python train.py --n_layer=14 --d_model=512 --n_experts=24 --experts_per_token=6 --d_expert=128 --d_shared_expert=0 --activation="swiglu" --moe_layers=[1, 3, 5, 7, 9, 11, 13] --router_score="softmax" --normalize_top_k=true --routed_scale=2.45 --balance_loss=0.00864 --balance_bias=false --init_std_router=0.00944 --lr_router=0.000357 --vocab_size=4096 --norm="layernorm" --norm_eps=1e-05 --tie_embeddings=true --optimizer="soap_variant" --lr=0.00159 --beta1=0.95 --beta2=0.99 --batch_tokens=65536 --seq_len=1024 --train_tokens=553600000 --steps=8448 --dataset="wikipedia_en"
Below are experts of layer 9 (counted from 0) of a mixture-of-experts language model. Rows are named router (the router's row for the expert), gate (a neuron's input weights, with its number), up (a neuron's input weights, with its number), down (a neuron's output weights, with its number) and show model dimensions 128-255. Each number is 128 + 32 x the weight over its row's rms, rounded and kept within 0 to 255. Numbers have three digits each.
After each expert's rows: "mostly gets" lists some tokens that are sent to it at least half of the time; "raises" lists some tokens whose logits its average output raises strongly, later layers aside. This comes from a sample of Wikipedia text that the model never trained on.

# expert 2
router:116063138167110104138102090086149087134059157142130133110177130127130105125134118101055121088124106115138133102139145110107105069109141112094176072130186106149120109085101144061102139100140068140076124144150111127120167075116135113120126136110077150132156070072120110146107101102150141135117099149117074178132087106171183123162102093090204139130117132147158129111137145151141110157127
gate0:151074092130137167068132163141134093109125214126125181130134178046205114139126143106111118149202126166130156087048091112139164086127121161153087152115122126136139149125125122117112101175086181140114135100150052157103137103105118114111187134148111102124129197026119215123160135160152145099130132136164121175146094145123091151103091103127174166107094154152142068172060134113120119087077
up0:136123159141160127138130133144148158117070100098235133101193153119151073107177175169160118120147106095202120124045127088165134142123149129100105125111141158138117128113088084128143133164096117102167111165112032087151149160141124138126202138135117109106103136095203122154112115090167103113113114058118101098112163057151137126089127173173141128083120155185166129062151123100145124158117
down0:136176128122167142103137101090170147074160144113176138184171125108147099127133141135162074125117139109151080062125135121124087111110101135140064124093149156100138115111146156100117070165136137138167186102078159167105148124174092127116134171159094109169148149102092144062138098115127096204099153140157157131158120208175111123096093145147191144082119127151126103128106124143123120122133
gate1:129082128114116148161112126140103105163087150099140165122122152135121046138136193173155168123175168109125153151108154114120114143154116103120126072091145134151069122090122132187119119057213139087151125100132110087178110099128095187129097109150159142132140171139122118098097088130105133111096157160088133111121137108116128114135155140130137174168096122150133097064135153105167104142095
up1:162057113126157092152095167150097128105076125148170152065131109122178126150090130118131127145134155160165115083075116124160094156091100168058148119105114095123147143109117091121193165169149081142115147143125102139198185160141042124099121098131157125117173133159138126097068099130142198163146113149155120190165115152170148075124109143082131143121083138115084122192108080070192117114135
down1:079111141180106171112130131129148139132086181120111220055112090114169095102173105140106137082104183125128055142129097121126067157165201083125138113147125130150065086156175098065085100163089134111102148114147145161111112155093096105141052136086086050137147162145123084199144087096135093109145150168100136182001132155171123187129099106139100128120141187178164105151111111139068106120096
gate2:208071174123177105137095117169090142191166091093084165035165105132069112141097210151150113103097090153147072157082101088128100124116132109171157082113131140132165085179135135129138126094110124073184066108134150110160175114091131080164185085160013134123153080056131102142177144062120113138137123100147140173183130044118078105089110156141163167166112113139074180107078160142118134188111
up2:113127134120127211171070171116222133139125105079138159159098127079124094105092128122153102146104158134158156080135134102112115170068165110089093157130168114171107187106133161167142106098147149205185132117090064121082123084170128164127086153123148104168073095113092106041153125112129166108119132124134144170117130142160173118084132159076042098123140121125116128146201105084115085119100
down2:127111112138133122091160139172125077136178113168145155091118123106102084163125119122157177113181098122153141160080116153140094150176184185048093093119088075140173125093158123135066082112120148058142162184129149132122179132077106109111102168177139158150078100188103097120170154131178114086043063136108183132145119088094103111120157117196173143175132171122115114153155142192148132066114
gate3:159110140121006136112139120193176116128123153122125138107110050108127167166112185171048092168111147137126173146113166074137119122145127057153149091214080170151155139135231105113092138146124146155127126166077129141140152138124111141144083114101148128190094137163098154163159132094143108068163160177120115056100162116131155158178118094131161116192113199099150106095101147157159140149153
up3:136118198072094103146156161137140096167151105128099147133114140123094176189131165137136112102095142176140198160106141165134081137102126093142142114160166144157073100139141106102165074162113135139099112183122106105100141116196131170135183096099133109108151109119133139109148137080122148130194193182033171067192158139135097167131161090182122128099134090145095145155140120151104107165134
down3:107074087112142083110124127120139163132169117135126137131139112131136122125092107190141096091148176141140144154155139113076158104122206100114072109090151122119162114158085114109137136168154149089104166167137150101153098144141176151149080141192099088162128128049167220113112165158118157108090143165140184103090143142129098140073086113108145138105085117066150136151121063173093150162130
gate4:102113145105148154101092150070114132122116141167158129059123132165144093099135121110096073069141101115115087157167155145155120087112155151142125159095134167134124069125126234113137085142104098123135136128135113114132160158134158114142060108181111167115124104160118119194102135097112144110148150125152144136151095124138083144136138091147086118140109131128184154116124166131133092111111
up4:167187064178152147187147175112100064105169131143165180135106162139123145068152118101149056176091148111158093150104146109129103116117041129113120151185086165129094130119152120131132189115126139164110091103163149105140130119103149103097151106143135123089212089170163147163144127127148180159136185134146096160180180104168162078147137138133087180089084153117119123108163164150135119120123
down4:119109111181166104157193140112169119099141077092047100171111109120146133158109102146094130126077060146196161149097103104123151176111039086094158153093118091152179114143075144131130081121144093088111153120104112113105159071110087137116169152148162129093121149072127102107129133102187090117076104089101124113057127182142114097083121140132099142133073142091121116181151111110140112139109
gate5:092131159137153166104080166101152137104118166196120150090139189120113120164091128170112113111143143103110152145134102151140122092158066139125137144109175081121076141164197102054128125096151140079121155099050115141085170136155084160146131099086118166072161106115136125139131179089152121104185173153123118131187176213172175133089155112146168130184133137131165130138167126141155114173143
up5:114176131107115126138120114120100135122193125104146164095136117084164164119099124088183139185132162109133166149114119131147129111100123130085094122133170152163099106134164120111052072113099113106069074144138130172139131163109152088074168104142128116120151087149185133121090093142130103056123127144136135138138074157082184115103161147171123120110171117142137110141123156128075093143166
down5:133106166139180090137139146121104095141093145089091100140155159157193138119063149158066083148138169138118155100142155183129110137163149183113098165172080176149103156119083092097149103151113103127127144113071167129204132079138150108182131125141116134138171158116082179101073200222106142114093126138126101156114211128131146112115094143128110152128179123082167103133105148079152074116071
mostly gets: " 3", " 5", " 4", " 6", " 2", " 1"
raises: ".", ",", " of"

# expert 11
router:092128093106139090207145123179156146130130136084121135171083135071109072135158134090135098116099133072173138164162090121141147151096114112095080174213102113089070091123156098144137186097104172109174082099171142137100112113141135141145157148112105090142111189100139156181114079228117105146170107136111107147135128084137144164144100153090134111104131123125176158111104119137123123148154
gate5:151162110161121113217162112129157100149133134120163160095136086146120124131158141200167145102039137105100124138119154154133105096141081125092146134108129146135154155146158127142104102115137159120135148121185110085132163146165067160129128081110114134102165126168182160137115049123085147181121117152114058152127179135200108113117144116159100119031198126150097146159123101110158160104108
up5:114154097160106170097186109158134159111100099160132070130135119123146086084120071069127115139048189039133112099102113170129119140164105095141140131114135114119150100071114131089160184175112168104099107073167135137108178087154094108095174132145173118102144136146163161073126047077137153112146163124136097095129112098136114116154130163141090124129125165194112149104108063140146172157063
down5:125130129077114142143070081071170127117130108145123131085104072162119101150157106163096143110124115093139127098170103137190076175136095141136137144139084123119136166107144082103154152096187204065124168122151141115155110180162092127095069133156096099108090066114119081141124138115126180150150142124084132117220102156090118075179189115087166078158141106133107174116100152127116104158084
gate6:120114123113145124097135150159118151114133123111176155091110152047110138136105056104191122137113126127095127070143070166128166111141146056145149158111150129179155130124130056180123100092146186128172116122088119146110149159131121154153144070144073097094119136138147157108109108101100185070090162174141144114141137109117138180095085056096116137132131131137122110082177116166140136176176
up6:141126131119121132112161145101118121073125144086113162152128162127076073158108055155120109127133196141076158109123114190144139168140113173133135167160130113080110113145141102121165136127149132123171094083101143150113138096175121159133152075091100118116096143103166099191123155106117149099106189147058178110127149124128154124120132082066119107119162090168155116136135134178103097080145
down6:132106151164144154168111105117066086135093139145139110122115122114136128122171166094141158135169135149107154108104096115197080126113055137141096103112152186088104147142121078142118218107154114123135066100131102149167109096115121111097137085092138074082128109172156097150135095150126143099144100113157079169077086082090141099138168154180096120157147124138095166116143104115151112167135
gate7:107083105090120081172124105093131172116110131133145148161156116182144150136149131124166165167156108101078169071140057102152085114087056122148146150120142175117106150104118058143133135117123110083116124133167126156117142110157100125126166152141134085161130097101176151139150109100117180137078185145142181192103179140144143132111145065146126105159123125104131109087182081140124095155144
up7:125141104089146170149094157202141120136085108141143063154037164117176133116121104093117047094110130166180082099108135112162146119186159131120107119091113142161092068132149147087118077112107114140137151076114174074130110125072130094104152154095165176128078165193109145078130157181108086136144160077153143063111132117152136165081147121082094168126100112102154142201140204116100145089138
down7:112210133134168134134128204109106168089157143162135082114083080153076151128144172145117131111143129193183073122144156095097159059124151118119089107081148147095143146097107094093147171051162132169153033139159123153171126105118146073110111094086103176135164145193075076134097101192144161109106093102139116130250130122107086131088129108105132076134137160185191150119095140153118100072158
gate8:167133049119149125098118115143072105135114104154118130169180116114123107175115126137134133113141107100147157115135127149182145126204111087108123185150116107131124121082157121133098167178192121084101170151124128089115121152063113124142147079138141183139128107147130071119136107174144162124183122136086153079155141152145139170121138100140091096173186040150138133148088133164151114077115
up8:147122109065077136230186064077129084118165067127146135210152190114170112162109215124169124085202136150160104080110129085139081165138135119145191139115138110111112003093100130120153138115144107101128098092123136107138104142164088174091112113119119135143121115173110127123082117070129137165181152138119106140108124132140128129145116134135131096137114118149124125061123159163142116137142
down8:166109097107143192164140108154118140132101115123170132164123167120188128137049097151107127105167103168079113102097126091153147102201094097159141177106082137177160170138127149114087165111131124131125073135130120079123169119145119148104145131066169147143063133211115118163142129159089112114065154093141117126160121071166125139090153123122142153148117150107107092157104124186066099128093
gate9:094121124104159164101097184168151116121155107133149143133123169123119097129129167108174136093085091128092128144083101160200161046150125119144133118174140122086138142069122194122158100093135124105141102105131087080081083056121129125144141156116165117147117136064164108046105150125158143107153168135111116205093089171070096200167163077073160117093151085112039162117112095102155154117093
up9:072089185156094096120144070109159079074120154093170075157121152146109132154122109102085114120161086136146157122154147063150144136093155135137162120166113118181146153127089090111156105159134113130092140131079084135049152154151111155187137176115109113172123101098098108142181067210102154150142097105169158105092182111167187121175129153142081117116143107127161077116146147168151100120105
down9:055113149079104139085153121134083127084146096132186148073134129135147160075147083186073167137150106125167146120107143200135118166189139111141143104131129134074129184135181156134129114198116134148112102116124098141102095166107162131140096173069136090144124084081170124096188100090202141102168126077179132208067083124158128179171079160114112164174136117106184128173116126127090132076178
gate10:071079122090123147117105124121146112164153080134122124151091150125108146088101114130105136084151113088201124110125114220112166189177176153155135099144051115163149145081194100067202147152166128113150171112095134137165166164160136182111144027136156174176146184116174117082122180178108106103132227089156176154128118097104199115112098137103132122072064163101177153111139167107146129112073
up10:172126134116147116108182116200112087118136123164164089181126146108131159113147156095104135152119112150092172117107149161087149133143167077153111192145104116167090155129114130042057113125137078086112148149157141100134087098165032103151119134156136117128127140179166179170191146125079095152140095186095102106154151149133137142092165109124100142153237145143109075086150137163161119081127
down10:130084099160145165122163170162070126118146107177163093165091191088132152078127156174055078194116162099147152077169166137143102171116123155065109100137063159150148162183152142095152085167131099136111146155167145140155141125124123143138101136198125123173148123110067135152179088151103128195086098118190096140086119110134102089114129140158112150091179100087114161103167135112117075126107
mostly gets: " J", "\n", " \"", " s", " h", " co"
raises: "\n", "ay", "-"

# expert 15
router:145146083117107140144154171083101133107148143150076094145118156154160122118091110168110088115171077095107116144137082105086142140105100131174060182142141172119139141126130113155092110102148155056133145154148165125122102177137098186128057099119076102085089156131146122114125148096135153141159123061166169136113162126152144091137093138148202152148135086120116154130096106087149143171141
gate5:162086091127126118101033182078092150158147177121122161140132091108170143142082116147083118149048101138096169076177160140102061109129137148171144111161126164163170136172108074138133118141060146127127199131139049108163146175149097155141092128114117128156155100119168141143134162168071090075158120131104131101113195143152155120078069114162125088109190134123089110133124193120156086126164
up5:115189076154123095130137155108068152125170154119108126118116131117049153167118037138090151117094071155103099112126082126082076105167127152129115164144136131145105210198114148106100158123085096175115119107083134132163154146142047136079175200064144054142146129105104132175152121108144096093135058123127137063112132135124123151099198120125119076094116069123086149126082132100188070136137
down5:071123112122137080120125164142095088151100099113120123188150128146099188159153133165094158124103118179122118090164164065131077096194121096081190123097105157148133135186112099123180125063158146151093085139131104150174108095109047153046147130128143097142120138142116130146122130102067116121173135093083171115118120144124097120122127129104094074164077125097071117071141188086158081176095
gate6:215138107158174077115125084145146082068113147152154123083126125153144091076108118203136107079114130165154107129118126108104170103160172115087107134125118113136139125096131181126088140122132139131116114160107120144183127160159146145169131125139149123175149137075164139097170177114183131122113155103116119114115148156161117104100136155202147136133130149118070125120106080180144179107133
up6:152072166131139126148150105134063086110174149084168158085188176154152175117127124105195116091121131175123085099127098112067108103113111154128087153151134133118110133076163135122131135079182126139135102157117099088065131082103116164149152126161151116073109117092149162074173137166145083136094102137153140133115131105079089122149175193126173169123173146126095151175117126182169146092140
down6:208112118099158162176160180094193144142126122091105137178129118148128032078168110106150170145097126169109179134147149139085126139108170138148100172129151164152143120128051131106112154099199126137128084083135135144081139133141129126138157044141128097124051168120144089111119131114092111127094107120172145139181099105127134102105112175130140150110133086124165140076159157128102128196131
gate7:141030115121189141137183154116148114148123131160084084072086095120185106129157113078108117090148127141142116150110087148061065111103136101143156053151111113133094143158144112129126184142068160126105132125134135115098169133169101160156072172160169165105127124132106144141103091120123105125123172070116101138138140147108143164159136148155140131165168145162151094144105108122164122110091
up7:149236093161185134180126098143162121119194143097180082144185167126096132108128076129083095173138125171058157120185135132095184149099156122139108090141141141114121152100123104147132106160140179147125101160120101170145122112101093147166154118105175142150090163141117149147100128168151152113082113098079123151091165180116084146115108125081125119109125175126155111107198157134150144204102
down7:150169098106159120167113116167135111129116124110143143131148142161085144124075147141132104089130131103126118086097103158115078140112125114140153148074149120122171118145108123139138083128114129103146159150113122085104140104120143146135188072109106108149185163111142183106058161132059126095200154054167162128151107103169095102156116117112141101120162104117112174157145071123155113055150
gate8:104122130134154148125153125150135096113132081122106168130121074124147135150059150163137087144181125108107152124096193215082120166099150160105119138158141206115090074134154177135071163171073179068151117151069147121166098157137091189142143181173110148140096114089051119068108127081139185164145127075146128135163121152108128147084142180165157101176122147044169087172080098131079080101150
up8:165157131071170169107184121118091064120193101116124124149121142139149112125137110138110137177128173134129102104169145104102129149079126141127140126154098088116126053121159165073202107117159109122118125155109123096140112146113139090170097086124100110140094100104175167119055131099152132177047168170141155124076051196080132124139142095145102112147142069084094129084129148095141157175085
down8:126161146125076070158155118124167107091142099214124149138097135101060096086132088132123114202143115123147169096078138092109159146120108105121134102130131137166122161138144145146096125097094170104127154114101157146118156136169148103142155166082105131111167091172097137149186138134106107068172133147113144138129062122128154063109108103163128122113180132182115146187162170091115092142146
gate9:112188100119145094108153111069136166169133132121181127112113126160178128113151149131158143104182155106120098046103129086100157113117114107137104100129105158116128126147223084209116082124056129070123094152169164164117092118107129052135093175219141051180065124161134156152139085125106171120131165179125114177138131147152083150116089110134118111107112155139118128125116150073147210167126
up9:088093117165123110173155114114096166200140098147064119149174083112194067108145070097134108210098135150135123157142140114110131096136155095124159135125102132157121109141066085147172234091138092153126191127132087129106146132118142101125064061125126152151101138084094180118164175121175175091128114100188076115106153168142163115148143084137154152093103116129143088093145151108114151078142
down9:146083137138118114189107136105112155169082151134123159159140174112123098113116107126177117128191115133205107095070066169080134091151149174132127152116099140065121072118132185138185136164103141164139226140153172148115117104069142097131140171128151136181155119148164145164137143118138116174048164119136135120160108120127065151120172172103096144102087098139073128122148093140134131141095
gate10:115135127115088101136065156140166147136127129129150111149101125177114043065083069160169160088135082150119136127054107107136158197149118096126107121095164156116100092070158112101117069175085120189099177098164105118068109110133106149118124107135091173169120176120148142185123117083121143102159122097150203124160085106129124117175097105163107113112140120153132118165106093065157156105131
up10:157145153090110096143176125159189152160155117115169144077165127110128085121061136094125119116088100095195131162113113127109203167135148142148110098162131161127164152128154089090149110149120161096100165147135093118105132072127181104084094159051144126048168069090112054180129117077092157133091136113150183040156115135161175123165089089214106113073150168114111188118168089116096108117160
down10:107111153132147142154155097079052117180155132106087136112097139124172122148118179127186141077117140158151124174094105174108081093183098090136104083158097165129055166123193146176208083152127112182146079157156109127127145126157102123113177156144132146138207157106179103164107133071133100154203157149082135180113112078136049117096159147164091117154070102114138152081157128094123127028160
mostly gets: ".", " ==", " \"", ").", "\".", " 195"
raises: "5", "4", "3", "9", "6", "8"

# expert 17
router:145130080156109135177137133080119167202148062097190146120128113067117144118119138184128120160134053103121107157070143117106094134084150077125139150102178128132183157060151103120083150124132112099185054067128112145124119103132135139156113109089159100121131125075171113094084142115150173124099095140095122168138093117078138155123117175106147119132127039137086146145139143105109130255119
gate0:131129066132122142101066085126151112092191082178082072083102094161201165118090131114119150103157064178126099075110152124089095137091129126125110127148091113123174165137098129116126163124107095109131077068066068121113170135103096130080131102128136112103118187136148113126103128128134100127120121141081152161142166155097158158142163135163130153176100146143100090161069113135130149130167
up0:162133132161121131135188171115130205102148071108114140093148126128123230177091135112123201129182101146146144130166085186097100117126133168180114182143148153128181096153135123097162116173155104096129052104154144194155103137085112134061107118069099141092152106179095156138106072144134114070173111073103137120142096090168143122155059134080136191166137145096099071153121122096073147195131
down0:228108121127092098176152173160102128090167157092155169138109145124125136132151167115185145092020112208142126202088110152163132111105120139150095124112129118097114157136116139163138101203098169113095101105136180109078092098198134096155119055117063103157106132120130091151139116097172128142133132109152134109182131132169112096064094150105130102110111128180143144097105128122091116168178
gate1:112139071105115090159102177100181099055149076125103145143157108121090073076139115117139094132196112138133083092117117129112119134171154143118136130128101132085168134101108115075111119113108092139124163131076171107119134147106190124162059146180135160114098112153098119135111112156136152144121143169109154121186037096130188109156146107107116106095084096152105136149186215102156153096064
up1:201141091103137129082190119139104103151159078091110144128160159143103143152120146178130088146163115204102121107090064159095051128125116102107102134102104134147157139162130113121141142116148137119148177142109153130115175118155138106111138150140145097108176112104153153124153146164168115130093128115131158104197092085169122049234105073107084126142150125127144096138135102127180078052110
down1:176088141074132107080121161121143183093097099139101115121107141159148091094129118144208104134179106179102107142135110127105135160165111111145185156140095083122149115124167127121089114137145136185169126163159157159086102128119159110119007166083126129108195152140123177101142176098083120141155117120117145092062100172135104099123128190052157134166168114171099097105108126157103127102103
gate2:056049202149089154162118128068105124180086142156130130205178146148103114121134101143133131132116112131165137123131210115097106111140089142159093119073096088156158164177126157164113114068112109108138208077106177154105208108119124141162101083179121159116120153116136119123100168122148170152158115159125163122102138081102103132146067060107141135146096082138124116160161150077163149074153
up2:143079097127093132082115100203119172122143127120131163065168125152100153135069128135094114108073124165125027140106161087111153141157129145131182106159150108136123086104183119150110094118142119134177117138195085130142128108066145139082117135079112090133133082177148112099173144157116147119099144211113117122154107159121135141140101162191146127068205101079072089150056201089106053099159
down2:106149135113134098085173139109126112103133151108162136167063143107100130128145157127175076131164108087131114177128083107130091131137133106094079120118122148088177172110129134164131183062075118137124132137144163161133133145131149128102103097119110104090166171211187117155102152202099116107124179156137176044050089197188108141177192146162120111091140119096122090122115104082092105093102
gate3:082125211134150088117068159070129078125148095115104172141122145108165168125117140131126108063113184119163110112144062113123114135082144125115205113161161091122140129167078137113137103095134138104157133149135166169117058102120097157124139096104194174145070136093156136057125144130118104163115182140187148118099144150058107112132104089112035127159126114102100115170143142139131175155146
up3:120149113100122196121123118121107103135126160134184143157096189105101205135170171132164159150114159105083121164141168166126060083118151077076073159121170149162047148152135112082126137122147104145150121136117149084187140132124143144106164122137131113136142135151087157117182083123161137143104144116139126182181074108144106182139133173080114133160155108152138155132126110151127156109159
down3:141194125136094103086105166188139125131184065154138154145153123104157226152077169150164135116071199134122126107116128055163112154143136107125133159164162097130163121143189118106100164136118111099103153129115119137126197118148115128086177145098153162116137089088098129139102164124097136193117060100169135099159071083131157167175115133147159119086166143083103115134120091120201143081137
gate4:175136125084131115086114152136149165175149100096129093140129067136170066099161148145099125085146140179115172134154140083160096109131143140115139144139137105162168127167171096137156127120099074119094087141126124142173112172104121170078128141109112069076142065131127142107140143126115159191136104172120116054118098122117175121164153075149162150131071163141184114125091188160161123123138
up4:083088178138167081147125221147131147135121119046116199158156099162168131102186171108172101080127096179138074109120113179086116095124157150147107118147164088107141135097119134115122063160141135083153117163110139143097095126175126131092123137174070113081105197148114180165103117151127089122073118128122143083164134135074106080165085072101115096108088126197107080152063089108174059126092
down4:101127100118125119168107191166136141134157198155122161097135118163057137120136143159153125166070159159149088152110084170120073103112179112157118170137119181109145097131086139121118127057112154182123104140093113086160134115154148098132095104165096147176127151174125126160116086101165158105066150117130132139200054212162169102111103142122156126167128156107130087139201125133152112115121
gate5:103120119086147129117182126098114086130130091096115086092129124045138106119119185185159136132164127058101107120086141118119133099090132132139146120107181113102103108058151142103129089153072135114113121120141103100085172149149131124090145116104207115103081147178144084147136103094154157124142204157111115155112122134135098124061141123101091147119150108181036137175184182141100140093125
up5:145109122097147134152105096146132196098159133133097123104174090115154095110107118102115123056163123106110176129134169134168142129175122163130152150105154125094113112163175112094114066083131112123098181117128126139199131159072092137093147044115129090124123192140118104152166136167106090137145173115144094208140093155127135109144112111103164132101099117155116124142164116195136139122127
down5:166111091104136100021123109158116142154138162177087086131168111182145131116116156128120180087159079093143117199143134145151138152129125164058151097093144094138117126107085101088100108104175112115127137095125113172143154147171105098088195105157128108087138062088166102174064129128123132094102126120136073102096129100091159161105100096135115106145140135158135160092102125115110112084162
mostly gets: "°", " 8", "′", " 4", " 9", " 18"
raises: ".", ",", " (", " /", "/", ";"

# expert 4
router:161120152179127099100146075212124136127115114111180142148147100132124086116150154090147199137145146114149165127118133146148168067152122126116081149163121085149151103129081138169157099128183105134105101147106099160190072163183143133177095104127106172143134173131157096090141086102116070077171093140109147154144136116095126150120159093106116096170168132095104146078159124152137084088139
gate0:169132149130162115148199107137116117253143146167172144147155099191144113141141100166170145134056159100162094147091186157081150143175127151119086180165142065117173131179142133104151157107135122086115095165140077117128115083143129151175088114156070148087162148127156141099061126148094103099130140109126151213079142159165110062137168107086063078064119117168128094146109097143135155171163
up0:131111113149133059093095137117138167145150123094172143147116131142124195120163133106125117123133104100099088165115131093123106117077195115142104142155155180213160105160113104165172125142131122075087141132156159129089090170094121128131098161102103139086170160135053156180129150135183075156106140109110108100156127117155201200141103156137110116146117107148132123093134085111111096031076
down0:158081147106138100104167165115173135133099110196159093070123095182136122132172151128119160097169155165166149085106129167100161151116104110096116120154108136141138064117110178079136143166135135173150128124105169116103109133112118114080175148165103124154128138118141142162129140136158114136147152095148143163127113086123116142161129089137120086150108142107134134134154090111096080038095
gate1:144138140133201134131154121177135125161197140110099125106093041073074137115101064107124161113179136122137163168124135185124130122146139150038156177154121059152166129119115172126106123093171130108123090076136068159092159156153161138127101139192168131102105141140153132134153131129168061098105109074159087103132120083171145107116133095172112060090104112108108165170110069135168127111103
up1:144088132126108115145153130095145121188116016197101175126165126147193140186153140181135121105051040141110072077153095097063134113073139126155090130149116163117100134085129091157133108133106084114183173125189139119121133130141111071132131126145129139132116166061068147151112161104124122154166190167150156114137195165097185118159133164160113129131147080122083094130102149072098136158157
down1:170112120137151161170115116119066114110133099139124114165146124078112107114134108118124204110110106086143093125088153165091080115118107120149112145148101160101170102082180120196117111156109132118189185153120142112073170131164157148089126089106132137122130104140149155165159140073093167113137142075082145140145099180029083121143167139148074138100128155142124096130109200101088124157161
gate2:155143138127055117123121182143129073135119132156157145095193114095121151123105117108054108117140203062120135135137158115117134132085114131105133153056139094129147151150172122094150122144123085116088133078130139145126114130110092091083122111147145144129162158112174159151148169179152130160086116160116154147135123072060159124081147173123079144128110175087182134122113147125108168124100
up2:118090119085139127121125119145098167059133097142117152158105130161121102088160125142176121176073117128135091115103122133118076095129114166139149178147117121136056140062081187115133136088107150095142121154135069121150146086113157181147074155154118148149118153114148159140130093080097136183152150098119125090157080167178078156139150045128170121154142085124141122133138143100129168148209
down2:170145130138148089074130166093106147087154159135123151157088119157104178083179122137139089114141109083127195123118081163151128136142157134146132109142174108155094127125147159079107104149156105132128113117132130081113074152102111096172093109101095168106087128097106119136082154099051137120142165159114124118139169143132121163167142101176117114143145084130114071172102157116136136146096
gate3:155145107111143120130094139132059153136205100150129145058137144123160140146168148102130161184099131137071101179166090076115129129159107082057155150081138137059148067102149093162125076046157078157151090110113140085116153084120174101138176079104143113137179153117161123100141149129095108105104132122135082079181159120096091164218144124115174158127194137117091151107116073144104153143158
up3:086113093108128060106118148185108160095098104138098110148158163153132169154133125125124138094080104176125140155141206064132149091166143098103111118185151148137151092117134127100122117107102076141120096125176163119131077086182126161138101111085110165152108083129171169149111102167162139154154122119196111082141142204104039103080132116144103097137064154084141169155104092112176177155130
down3:167146131114147099101104167152055117148151124124105165131099156146098117155219145140124109156157095102145071113119111136099146121091165114161075137178143141105111078087118022124121144141124100125121148098149159111060150144153100084192152105099160137141106126118132131117160125175158117118182074162204145118102190130143113101163060194146122128182115113108103125136090171052113167130128
gate4:192149079103152127112069102129130154139095145174135121122120094179218062127121106115108135141126129154188169103080145129169148102126119133068156066123126086140162134114098167107149115109136118097096121153105121154112095172116128171117145177183192185117159087133136114173131166174154157122122094109128093178103126149131084118159098104103139116120160155114091162127126105097111161148194
up4:145118144164139153068130107040164142141125132094115141194162125099097109123124186139114188121146139089125124189098117099156110067134181142103150143080087093144086117166157145129118117134144172135153134195126042169117165187129130127160114151132131138153180099089108144171132151147162116115116161120128140144146139096111075112231099143174153168136124126121125184107068160180143137102148
down4:142158113117197092102110174118103166103109121128140181158132152127145123158111166059195130121145154124130106111091144108138098109085119131102086136129124112121105149092070096161103117163128120129075130119096146166178139100086161142167110071113114058108119140089145117123141181157128099186093091100163131220189126175109105119137147125095125126119138159117139155041176158166079132081090
gate5:099152106204122150073109111140076061113122126099106156160138127154164150168119109137149147138147085154177129097135178097080114173078194144150121115080115169164176092098145140110135112139118135123132125111091156149160119124137184172130177133154143129139088105100122119171064153147148053152133092177090125130120118077144094149111117143160157113156113138148125100154103120155141100129061
up5:104155130085156103164151113124126067112110145115083129144167147083163105115174131101136091131119167189096125060101106077153138101095156121072077132131131111092096120104109152106092170091140164084104084201115140067103137118157094133143133145124187111175125127151115100097133122122052128163170129106067197168111106126093087115165148150157126141168152121097099129131148134111104150094142
down5:151084152067147125121133107108115109108154164186123154124101149108141103114061100128105146163132125061136205120093120113118112108096135141159188134112101089134084107086114135157134091071109148163108080175122131074085116144188176135128114196173150104121172172090170168106124040131095093141134150138142142115137128210159103111095159077044140139140148105094169135154131117149131123158119
mostly gets: " ex", " com", "act", " work", " season", " gen"
raises: " of", "ing", " on", " and", " in", ","